From a checkpoint of a small mixture-of-experts model trained on Wikipedia.
Size: 12 layers, width 128, 22.6M parameters.
Training: a variant of SOAP for the experts, 214M tokens, 6522 steps.
Below are experts of layer 3 (counted from 0) of a mixture-of-experts language model. Rows are named router (the router's row for the expert) and show model dimensions 0-63. Each number is 128 + 24 x the weight over its row's rms, rounded and kept within 0 to 255.
After each expert's rows: "comes before" lists some tokens at least twice as common just after its tokens as in all text. This comes from a sample of Wikipedia text that the model never trained on. Tokens count by the router's weight.

# expert 173
router [112  93 158 159 153 109 162 154 117 111 161 152 103 132 139  97 142 111 133 148 147 116  98 116 153 161 162  96 134 103 146 156 151 115 191 152 147 161 112 156 157 156 126 143 113 138 124 149  97 130  93 145 159 155 158 158 108 117 156 120 148 104 148 143]
comes before: " of", " by", " to", " in", " for", "."

# expert 96
router [109 101 127 151 148 104 165 154 108 106 153 158 102 127 106 105 145 112 134 147 142 106 100 117 152 156 155  97 122 102 146 151 147 127 197 157 151 154 114 152 154 148  90 148 120 134 108 156 104 132 101 148 153 154 154 154 106 108 155 116 157 101 151 173]
comes before: " ", " the", " —", " +", " \"", " −"

# expert 75
router [107 105 128 162 153 111 148 150 110 108 156 157 106 122 120 106 146 112 138 151 148 113  86 109 151 147 161 101 110 101 151 151 157 120 148 146 145 163 109 154 157 147  91 133 101 138 106 155 106 129  79 146 156 161 168 151  98 102 158 114 156 101 153 155]
comes before: " ", " the", "---|---|---|---|", " \"", " —", " A"

# expert 164
router [114  96 140 156 155 109 175 156 117 111 158 154 102 136 134 106 143 118 136 150 161 113  96 115 141 157 158  95 134 100 145 181 140 114 153 151 143 160 112 162 154 158 129 145 120 134 126 148 101 129  95 163 163 155 159 162 112 120 152 123 146 106 144 154]
comes before: "\n", "s", "ing", ":", " Votes", " Carolina"

# expert 91
router [110 101 135 151 153  99 173 153 107 103 152 157 104 128 116 103 145 115 138 148 149 104  99 110 148 156 154  99 112 101 148 152 151 134 193 144 156 155 111 152 154 158  88 144 117 136 114 159 104 130 103 149 155 152 154 154 104 108 153 117 154 100 148 164]
comes before: " ", "0", "–", "5", " Candidate", ";"

# expert 64
router [108 102 134 155 153 100 165 154 106 100 154 157 103 129 132 105 142 115 143 147 143 102 101 110 143 155 157  99 116 100 152 162 148 127 171 144 162 156 109 152 152 169  93 146 117 135 112 155 103 131 101 151 156 153 153 156 101 109 155 113 153 102 149 159]
comes before: "\n", "0", "4", "5", " The", "3"

# expert 81
router [106 101 134 153 149 104 167 152 105 104 154 156 102 131 117 105 148 116 144 149 149  95 105 112 144 154 155 100 112 102 153 151 148 125 180 135 156 155 111 152 155 154  88 131 115 142 108 160 102 127 101 155 154 152 151 156 106 108 154 117 153 102 149 152]
comes before: "0", "5", "4", "6", "8", "–"

# expert 222
router [109  86 145 163 160 120 136 160 114 108 169 157 102 128 128  98 148 108 141 152 147 118 104 109 144 162 164  86 121  93 151 137 150 140 138 133 141 164 109 157 163 150 131 137 115 145 124 140  89 137  79 144 150 162 165 166 107 122 160 112 150 103 153 137]
comes before: " ", "s", " UTC", "}", " was", " National"

# expert 223
router [105  86 147 164 154 120 138 161 115 110 169 159 102 128 127 100 147 112 142 155 147 119 108 115 142 166 163  87 124  94 150 139 153 138 141 133 142 166 108 156 163 150 130 138 115 140 124 140  88 136  80 145 153 160 161 165 106 119 163 113 150 102 153 139]
comes before: " ", "-", " Ban", " Open", " Tre", " Code"

# expert 133
router [114 101 119 153 153  99 170 154 108 105 158 152 108 137 123 104 145 121 135 148 149 119 102 117 142 155 161  95 122 104 139 159 141 130 171 157 179 157 111 149 153 157  88 144 118 135 119 168 101 121  97 138 154 154 154 156 119 114 153 126 143 104 147 180]
comes before: "-", "\n", "N", "W", "E", "S"

# expert 126
router [110 102 132 158 156 101 183 151 120 111 155 155  99 131 138  98 138 119 127 138 144 104  77 109 148 151 161  98 127 108 149 157 145 127 175 138 153 162 115 157 150 160 104 154 121 130 123 151 102 124  90 147 154 152 153 153 100 104 150 119 158 102 144 156]
comes before: " ", "\n", "-", "|", " \"", " —"

# expert 67
router [104 100 135 155 153 102 183 155 105 106 154 159 104 126 133 106 145 111 143 148 146 101 104 112 140 158 159  97 128 102 153 162 144 129 175 138 151 156 108 153 154 158 105 147 114 136 109 156 103 130 100 141 155 153 154 155 103 110 155 116 150  98 147 159]
comes before: "0", "\n", " |", " The", ".", " In"

# expert 86
router [105 100 126 155 156  98 164 155 109 105 155 153 102 121 114 101 147 112 141 152 150 114 102 106 142 155 159  99  99 101 159 145 138 126 162 138 150 155 108 157 155 166  90 141 116 147 112 163 100 131 100 133 149 151 155 155  97 108 159 118 155 104 146 153]
comes before: ",", "–", ")", " |", ".", "),"

# expert 100
router [107 103 132 151 152 110 175 153 110 102 152 155 106 126 124 105 138 116 139 146 146 110  99 114 149 155 156  97 122 103 146 170 143 128 192 149 160 153 112 151 150 154  99 150 119 136 116 151 105 126 102 143 155 152 152 154 106 108 152 122 149  98 146 179]
comes before: " |", "\n", " The", "–", " In", ";"

# expert 123
router [113 104 136 154 148  99 174 154 112 101 154 156 103 132 134 108 139 119 139 144 139 102 100 115 142 156 155 100 125 102 151 187 145 134 193 157 160 155 111 153 150 161  95 150 121 131 111 157 106 126 100 163 151 151 153 155 107 108 159 116 151 103 147 175]
comes before: "\n", "|", "-", " Clay", " also", " L"

# expert 112
router [107 101 130 154 151 102 179 155 107  99 155 155 104 133 126 106 132 114 137 147 143 111  95 111 145 156 160  98 128 105 147 147 143 133 211 153 152 157 118 150 152 146 109 136 118 129 108 159 105 135  97 144 156 150 156 156 104 110 153 120 153 100 143 176]
comes before: " |", " of", " (", "\"", ";", "'"

# expert 198
router [113  89 148 161 153 116 146 162 115 108 168 154 100 132 137  98 144 115 137 154 148 117 109 118 143 162 166  90 134  96 142 168 150 123 143 141 138 166 116 156 164 148 135 134 122 140 121 148  88 131  83 149 163 157 160 168 108 124 159 117 151 107 145 149]
comes before: "s", " of", "ed", ":", " in", "ing"

# expert 42
router [108  99 143 153 154 104 154 154 103 102 155 158 105 122 118 103 152 113 144 149 147 108 103 110 144 157 157  98 115 102 154 154 149 126 164 133 152 156 108 154 155 152  87 142 117 144 105 158 102 130 100 150 156 154 154 157 102 108 158 113 155 102 148 153]
comes before: "0", "7", "6", "1", "5", "8"

# expert 80
router [111 100 133 158 152 102 165 152 106 108 156 156 102 127 121 106 142 115 152 149 150 106 104 111 142 156 156  93 120 103 152 149 142 124 176 142 155 159 112 153 153 162  84 129 116 136 106 157 100 132  97 144 157 153 154 157 108 110 155 118 152  99 145 156]
comes before: "0", " |", "5", "4", "8", "–"

# expert 124
router [101 105 138 151 158  84 145 150 113 111 149 152  94 115 134 103 149  98 131 158 146 102  94  94 155 149 149 104 115  97 140 164 158 120 151 132 141 147 101 157 150 147  82 134 110 137  93 149 108 127  98 147 148 159 162 154 101  92 150 100 159 105 157 151]
comes before: " ", "\n", " —", " \"", " A", " +"

# expert 87
router [107 101 135 152 149  99 152 156 110 100 156 155 101 128 110 105 155 110 139 148 147  88 103 113 150 157 155  99 109 102 155 153 152 120 183 141 149 158 113 152 157 160 108 126 112 141 109 157 103 131 101 154 155 154 152 154 102 113 157 113 152  98 148 150]
comes before: "0", " the", "–", " by", " his", " name"

# expert 174
router [111  93 153 158 156 114 143 158 115 111 162 153 103 138 143 100 146 113 137 152 141 109 105 111 151 160 160  94 138 100 145 158 147 114 163 147 147 163 111 157 158 169 131 140 115 135 117 151  94 136  92 151 153 158 158 159 110 118 157 111 152 106 150 144]
comes before: "s", " of", " to", " in", "ing", " a"

# expert 109
router [113 102 123 153 152 103 181 152 107 105 153 157 105 131 125 107 136 116 143 146 143 109  97 114 145 155 157  98 128 103 148 159 145 130 202 153 162 154 113 150 152 150 108 140 120 133 106 152 105 128  99 143 155 150 150 154 108 115 152 119 151 102 144 187]
comes before: " |", ",", "–", " (", " –", ")"

# expert 119
router [110 102 127 152 153 102 172 152 110 107 153 153 103 129 133 106 139 115 141 146 145  97  98 113 145 154 155  99 124 103 150 155 145 134 203 160 152 155 113 152 153 154 105 135 123 133 103 154 105 129 101 143 154 152 152 155 104 108 155 118 153 102 148 173]
comes before: " ", " a", " \"", " also", " released", " by"

# expert 68
router [107 100 129 154 151 105 160 156 107 101 155 158 104 126 129 104 146 114 141 147 152 105 102 112 147 157 155  99 114 104 152 160 148 131 174 138 153 157 110 152 154 174  96 143 115 136 111 156 102 131 101 143 155 154 151 156  99 110 153 116 151  99 147 159]
comes before: "0", " |", "5", "4", "9", "7"

# expert 146
router [120 100 141 154 153  95 142 156 109 111 153 151 100 133 134 103 137 122 144 150 146 120  97 106 166 153 159  94 121 101 153 169 143 115 192 139 163 156 111 153 153 152 103 147 130 140 116 163 103 130  98 144 160 153 152 158 103 118 157 126 151 103 141 174]
comes before: "s", ",", " of", ".", " in", ":"

# expert 101
router [114 100 131 153 154 102 162 155 117 102 155 154 106 128 115 105 136 119 138 147 141 106  97 112 144 158 157  96 121  98 136 148 147 128 188 132 162 154 119 152 156 157 103 145 119 137 114 162 103 128  97 143 157 156 154 157 104 114 153 114 141  98 146 168]
comes before: "\n", "0", " ", "|", "–", "5"

# expert 121
router [115 104 129 151 149  91 179 151 111 111 152 154 105 132 129 106 141 119 135 148 141 106  99 110 140 155 162  96 133 101 147 157 141 134 185 142 176 152 111 151 155 158  97 150 120 132 116 155 107 127  93 148 153 151 150 152 108 109 151 118 152 103 142 176]
comes before: "\n", "|", "-", " ", " \"", " L"

# expert 221
router [106  85 147 165 157 122 137 161 115 108 169 156 104 126 127  97 149 110 142 152 145 117 107 112 144 164 165  88 124  93 151 136 152 137 142 129 141 166 108 157 163 149 129 137 115 142 124 145  85 134  80 145 151 162 157 164 108 123 161 112 151 104 151 137]
comes before: " ", "s", "}", " was", " is", " than"

# expert 104
router [110 103 140 156 151 108 187 151 108 102 154 153 106 130 128 104 141 116 141 146 146 105  93 111 144 151 164 101 129 106 140 151 144 127 167 137 157 158 113 152 153 155  92 147 119 131 117 153 103 125  90 133 155 155 157 154  98 111 155 127 154 105 141 165]
comes before: " |", ".", "5", "–", "4", "8"

# expert 89
router [105 103 133 155 152 106 175 155 110  98 152 158 102 122 111 107 140 118 142 149 149 106 100 116 145 157 153  93 109 106 145 152 152 121 187 143 155 160 109 151 152 160  89 135 118 144 110 162 105 122 101 147 151 155 153 155 105 105 157 112 152 100 147 158]
comes before: " the", " a", " office", " addition", " his", " order"

# expert 93
router [108 107 129 151 160  84 140 154 110 112 154 149  98 125 114  96 150 101 132 161 145 105  92 100 149 156 148 104 107  98 141 158 161 120 149 123 153 148  96 156 148 157  96 136 110 136 106 148 100 136 103 138 153 159 151 151 104  87 147  98 148 100 160 149]
comes before: "|", "\n", "-", "See", "The", "|---|---|"

# expert 179
router [111  93 145 161 156 110 151 157 121 112 164 152 100 130 138  99 143 116 135 151 140 114 103 114 166 163 163  94 142  99 148 175 147 121 158 149 138 164 112 157 159 160 130 145 122 135 126 144  96 125  87 175 153 157 159 160 110 114 156 119 156 106 149 148]
comes before: " the", " a", "==", "ing", ":", "==="

# expert 159
router [115  97 149 164 154 103 150 156 118 112 162 156  98 137 131 102 143 118 127 142 152 105  95 119 144 163 162  93 136  96 143 167 140 120 155 155 140 161 109 163 156 163 123 144 116 137 123 146  98 131  95 154 166 157 157 162 102 112 161 110 152 107 151 148]
comes before: "\n", ":", "The", "---|---|---|---|", "==", "Personal"

# expert 84
router [105  98 137 155 161  93 134 160 108 109 162 155  99 122 127  99 146 118 127 157 149  98 109 109 157 156 161  97 128 105 154 153 155 113 163 142 149 159 106 160 161 147 118 147 120 144 121 161  98 132 100 140 157 151 156 157 109 107 162 117 154  92 144 143]
comes before: " to", "s", "ing", " in", "ed", " of"

# expert 177
router [109  97 151 157 152 107 136 154 112 115 158 150 104 142 139 101 141 110 129 145 147 107  95 112 164 156 162 100 140  94 151 154 150 142 172 131 139 162 105 158 160 148 130 158 106 130 117 143  98 132  86 155 152 161 163 161 106 115 156 123 153 106 151 149]
comes before: "==", " the", "===", " a", "The", " in"

# expert 66
router [107 101 135 153 154 103 166 155 109 100 155 157 104 127 125 105 143 114 143 151 147 105 101 112 144 157 157  99 116 101 152 154 146 137 176 140 160 155 109 153 154 160  97 139 116 136 113 159 101 132 101 141 155 152 154 155 103 109 155 115 151 101 146 157]
comes before: "0", " |", "5", ".", "4", "–"

# expert 74
router [106  98 116 147 154  92 161 153  97  95 155 153  96 109 129 103 153 117 134 143 144  84 108 108 145 162 148 101 115  94 142 142 159 135 163 132 150 153 114 149 156 150 112 126 103 134 109 150 103 149 108 136 149 153 148 156 104 111 155 114 154  91 133 146]
comes before: "0", "9", "8", " |", "5", "–"

# expert 103
router [112 104 132 150 153 101 153 156 106 104 153 156 104 129 126 106 137 113 138 147 142 107  99 115 151 157 153  97 129 102 147 155 144 128 191 153 155 154 112 151 152 153 108 149 116 133 101 161 104 137 100 142 155 152 156 153 105 108 154 116 155 102 148 175]
comes before: " |", "\n", " of", " The", " \"", "'"

# expert 69
router [113 100 138 157 156 106 165 159 119 100 157 155 104 124 140 103 149 109 135 151 149 101  95 114 141 158 160  99 121 106 149 154 138 120 161 132 148 159 111 153 156 164 100 147 114 136 108 148  97 129  89 147 153 162 155 155  94 109 156 116 152 103 142 140]
comes before: "|", "0", "\n", " The", "|---|---|", " but"

# expert 134
router [116 106 113 150 147  95 168 152 110 109 152 152 107 128 122  99 139 119 130 140 145 116 100 114 146 151 156 103 112 106 148 195 138 126 200 160 157 153 112 148 148 154  99 137 122 129 111 151 106 127 102 158 156 149 152 153 108 116 150 121 147  99 144 182]
comes before: "\n", "-", " (", "'", " –", "n"

# expert 115
router [111  97 135 155 156 104 174 155 112 105 161 159 100 130 126 107 144 116 137 145 144 104  98 114 146 161 158  91 128 102 141 150 143 133 187 135 179 159 121 155 154 160 104 157 127 135 115 151 101 127  94 138 155 157 155 158 105 115 150 118 155 104 145 168]
comes before: "|", "-", "\n", " ", "See", " \""

# expert 180
router [113  93 154 162 156 115 138 160 120 111 165 159 100 132 135 102 152 115 132 153 144 115 108 115 147 159 163  94 124 101 141 180 146 126 140 147 137 162 111 164 158 165 129 143 117 137 120 144  94 127  89 153 159 161 159 161 111 117 160 110 162 106 152 144]
comes before: "s", " of", "ing", "ed", ":", " in"

# expert 172
router [111  96 145 157 152 114 173 158 116 115 161 153 101 131 135 100 140 114 140 149 147  98  99 115 146 158 161  95 132  99 145 158 145 121 165 153 137 162 114 157 157 152 128 148 117 137 119 147  98 125  89 176 152 159 158 164 112 115 158 115 152 103 148 150]
comes before: " the", " by", " a", "==", " in", " to"

# expert 107
router [109 100 140 153 152 116 186 155 107 100 156 153 108 123 118 105 143 122 160 146 150 115  98 120 147 152 159  97 124 101 141 144 144 122 171 140 151 155 113 153 151 158  97 143 127 133 117 147 104 122  98 139 153 155 156 158  98 120 158 116 151 102 149 162]
comes before: " ", ".", "/", "in", ";", "g"

# expert 38
router [113 101 143 159 150 108 146 158 109 103 156 156 101 120 111 103 147 114 149 152 149 108 101 113 142 160 161  96 118 101 155 151 146 123 167 135 147 157 110 156 155 159 108 139 116 142 109 153 101 132  97 150 156 155 155 161 100 109 157 116 153  99 151 151]
comes before: "0", "1", "9", "2", "8", "7"

# expert 170
router [116  97 152 157 154 111 142 157 107 111 160 154 101 138 142  97 139 117 133 150 141 108  99 115 151 161 164  89 139 101 150 166 147 109 153 147 144 160 112 158 158 162 129 141 115 133 124 150  88 134  88 152 153 154 158 164 114 121 153 115 148 106 146 152]
comes before: "s", " of", "ing", " to", " in", " Carolina"

# expert 92
router [108 102 136 152 150 106 172 153 106 104 153 156 106 124 110 107 143 114 139 147 147 105 103 114 148 155 156  97 122 106 147 153 145 131 195 151 153 155 111 150 153 148  91 145 119 136 110 157 104 130 102 147 154 153 151 154 104 108 153 119 152 102 147 166]
comes before: "0", " |", ".", "3", "4", "–"

# expert 167
router [103  99 142 160 162 108 163 161 109 103 160 156 106 136 143  99 142 113 143 154 150 110  93 117 137 154 155  96 142 100 144 151 144 111 163 156 137 164 107 157 157 153 110 148 111 135 125 147  97 120  93 158 158 156 160 156 117 114 155 121 149 110 146 155]
comes before: " ", " a", " been", " not", " an", " also"

# expert 97
router [109 101 127 152 155  99 149 155 108 106 156 158 104 129 123 104 139 113 142 147 140 107 101 115 146 158 156  95 128  99 146 154 147 124 183 151 161 156 111 152 154 148  92 150 120 132 111 156 104 129 100 152 153 155 152 155 105 109 153 117 158 102 147 177]
comes before: " ", "\n", "–", " \"", " The", " —"

# expert 102
router [110 104 138 151 150  94 149 147 106 117 152 151 103 121 124 100 138 111 138 150 144  98  93 112 157 155 153  96 128 106 156 142 144  96 189 162 155 155 113 151 155 140 104 132 125 138 108 161 106 132  99 146 149 153 154 152 105 102 153 113 156 107 145 160]
comes before: " the", " a", " by", " to", " his", " that"

# expert 95
router [111 101 134 153 152 104 173 154 105 106 156 156 102 128 128 105 138 113 134 148 147  95 100 113 147 155 157  97 119 103 145 153 144 129 193 142 160 156 113 152 152 154  96 142 117 135 113 158 103 135 100 152 156 156 153 155 107 109 155 116 151 101 146 164]
comes before: "\n", " The", "0", " In", " It", " He"

# expert 72
router [106 101 134 155 152 104 158 153 105 103 154 156 103 124 132 105 146 115 135 148 150 103 100 110 143 155 156  96 120 102 153 154 146 127 180 141 155 156 110 152 155 160  89 136 117 137 107 157 102 130 101 146 158 152 155 159 103 107 153 118 154 101 146 162]
comes before: " |", "0", "5", "8", "9", "4"

# expert 14
router [105  98 140 156 155 106 152 157 108 104 157 158 102 123 123 103 150 112 141 151 147 107 103 113 146 158 159  96 123 101 153 153 149 133 167 137 150 158 110 155 155 157 104 148 116 140 114 154 100 136  98 153 156 155 155 157 102 107 158 111 157 100 150 159]
comes before: "1", "2", "9", "3", "4", "5"

# expert 130
router [112 104 110 148 152  88 174 154 113 111 152 149 106 125 125 105 144 122 132 148 149 107  94 107 142 153 149 102 111 103 146 195 145 137 177 158 159 149 107 151 148 151  79 140 113 137 114 158 107 136 105 150 151 153 150 149 113  95 148 125 146 106 143 178]
comes before: "-", "\n", "|", "la", " +", " −"

# expert 163
router [112  96 132 151 151  87 150 160 115 112 156 157  90 125 127  96 138 111 140 150 137 110 101 111 160 162 150 100 129  98 141 148 142 131 185 138 141 153 111 153 153 143 121 151 123 135 117 151  97 132 103 158 151 153 155 157 117 105 152 110 156  99 150 167]
comes before: " the", " a", "==", " in", "The", " by"

# expert 117
router [103 104 139 160 156  89 154 148  94 115 153 155  98 134 136  97 139 104 136 149 145 107  93  94 135 150 156 104 124 102 142 152 147 120 159 151 138 156 103 157 155 149  88 141  99 129 102 159 106 125  95 136 154 154 166 151 106  95 150 114 156 107 146 161]
comes before: " ", " a", " the", " \"", " also", " an"

# expert 125
router [110 103 117 150 150  98 170 150 110 108 152 156 105 129 130 108 144 116 139 148 144 103 100 115 145 152 152  99 117 105 150 176 144 138 196 162 159 153 111 149 150 148  98 155 120 133 107 157 105 129 104 156 154 151 151 152 108 107 151 118 155 104 146 182]
comes before: " ", "\n", " was", " is", " –", " by"

# expert 169
router [118  98 143 164 148 119 170 152 118 112 159 153 104 142 140  99 139 120 140 147 150 112  89 104 141 150 169  98 131 102 141 171 145 116 153 151 144 164 114 157 155 150  97 146 120 132 126 140 101 121  83 151 156 157 163 153 105 107 159 122 151 111 138 178]
comes before: " ", "---|---|---|---|", " —", " x", " +", "N"

# expert 122
router [111 102 130 152 153  97 174 152 111 107 155 155 104 130 132 107 138 117 138 144 145 107  99 116 147 153 155  98 122 101 154 163 145 130 196 159 165 157 112 150 153 148  96 148 122 132 110 162 105 129 100 153 155 151 151 156 109 107 151 120 151 102 145 180]
comes before: " ", "\n", " a", " \"", " by", " L"

# expert 94
router [117  95 129 161 155 103 141 156 106  96 158 162  98 130 106 100 149 111 138 146 138 108 101 116 149 160 156  95 107  99 144 150 146 111 156 125 140 158 118 157 159 168  76 124 130 148 110 155 101 131  97 147 155 158 160 158 116 111 155 108 161 107 155 151]
comes before: " ", "\n", " Total", " Candidate", " No", " W"

# expert 128
router [111 104 118 153 150 102 168 150 106 107 152 155 107 131 131 108 139 116 131 145 145 108 101 119 142 151 153  98 118 105 149 195 139 134 196 150 161 153 113 150 150 148  99 150 118 132 109 158 105 128 103 160 156 151 149 153 107 106 151 120 151 103 146 181]
comes before: "-", "\n", " was", " (", "n", " is"

# expert 24
router [105  99 139 156 157 104 143 157 105 103 157 158 105 121 128 102 147 111 135 154 147 101 100 111 142 159 158  95 113 103 154 152 149 124 163 134 150 159 110 156 154 149 105 145 109 138 113 155  99 136  99 149 156 156 155 158 104 106 159 112 153 102 151 155]
comes before: "1", "2", "3", "4", " League", "East"

# expert 98
router [108 103 138 151 154  96 166 152 102 111 154 150 102 128 132 109 146 118 137 144 142  95 102 108 143 158 150  99 119 100 141 162 157 131 166 144 169 155 109 151 154 151  94 153 102 137 114 146 104 141 104 148 154 153 151 152 104 104 158 123 154 103 144 156]
comes before: "|", "4", "5", "3", "8", "6"

# expert 106
router [110 104 121 153 150 105 161 150 100 106 152 155 103 133 127 104 139 117 139 145 141 112  95 114 147 152 163 100 125 104 145 153 147 133 192 155 162 155 114 153 151 148  98 149 122 130 110 155 103 127  93 137 153 152 153 151 102 110 153 125 152 104 144 178]
comes before: " |", "\n", "–", ")", ";", "5"

# expert 65
router [104 100 131 155 153 107 172 156 106 100 155 156 103 129 130 104 142 112 139 149 150 101 103 112 144 157 157  98 120 102 148 155 147 127 176 135 159 157 111 154 153 164  96 139 112 139 112 153 101 130 100 145 154 152 153 157 103 109 156 118 153 100 147 152]
comes before: "0", " |", "8", "5", "4", "9"

# expert 76
router [110  99 132 154 151 101 159 154 106 101 155 158 102 121 123 104 145 109 138 150 153 104 101 111 148 157 157  97 112 101 154 156 148 127 170 138 152 158 108 155 155 171 108 143 114 139 113 158 102 137  99 149 155 154 155 157 102 104 154 114 154 103 147 154]
comes before: "|", "\n", " of", ":", "|---|---|", " by"

# expert 8
router [104  99 122 146 155  90 151 155  97  96 154 150  94 113 122 101 150 115 150 139 149  89 109 108 143 162 147 101 128  91 144 146 160 138 162 128 150 153 114 147 154 151 113 137  98 131 111 144 103 143 111 137 147 153 142 154 105 107 155 113 150  88 129 149]
comes before: "9", "1", "2", "8", "7", "6"

# expert 162
router [114  98 145 157 152  95 144 154 116 112 159 156 100 135 134 102 136 115 132 149 142 103  99 113 173 161 157  96 136 101 152 151 143 133 185 129 143 160 110 158 157 156 126 155 122 136 112 153  99 131  96 158 154 157 158 158 109 115 154 113 158 106 143 150]
comes before: " the", " to", " in", " by", " a", "=="

# expert 214
router [112  83 152 163 154 113 139 162 118 115 167 154  98 127 136  99 151 119 126 149 146 108 109 116 143 167 166  90 123  93 138 151 148 137 137 133 139 164 104 158 159 147 143 140 116 139 132 137  86 138  78 142 151 160 166 169 108 119 157 108 150  94 151 130]
comes before: "==", "===", "The", "In", "On", "|"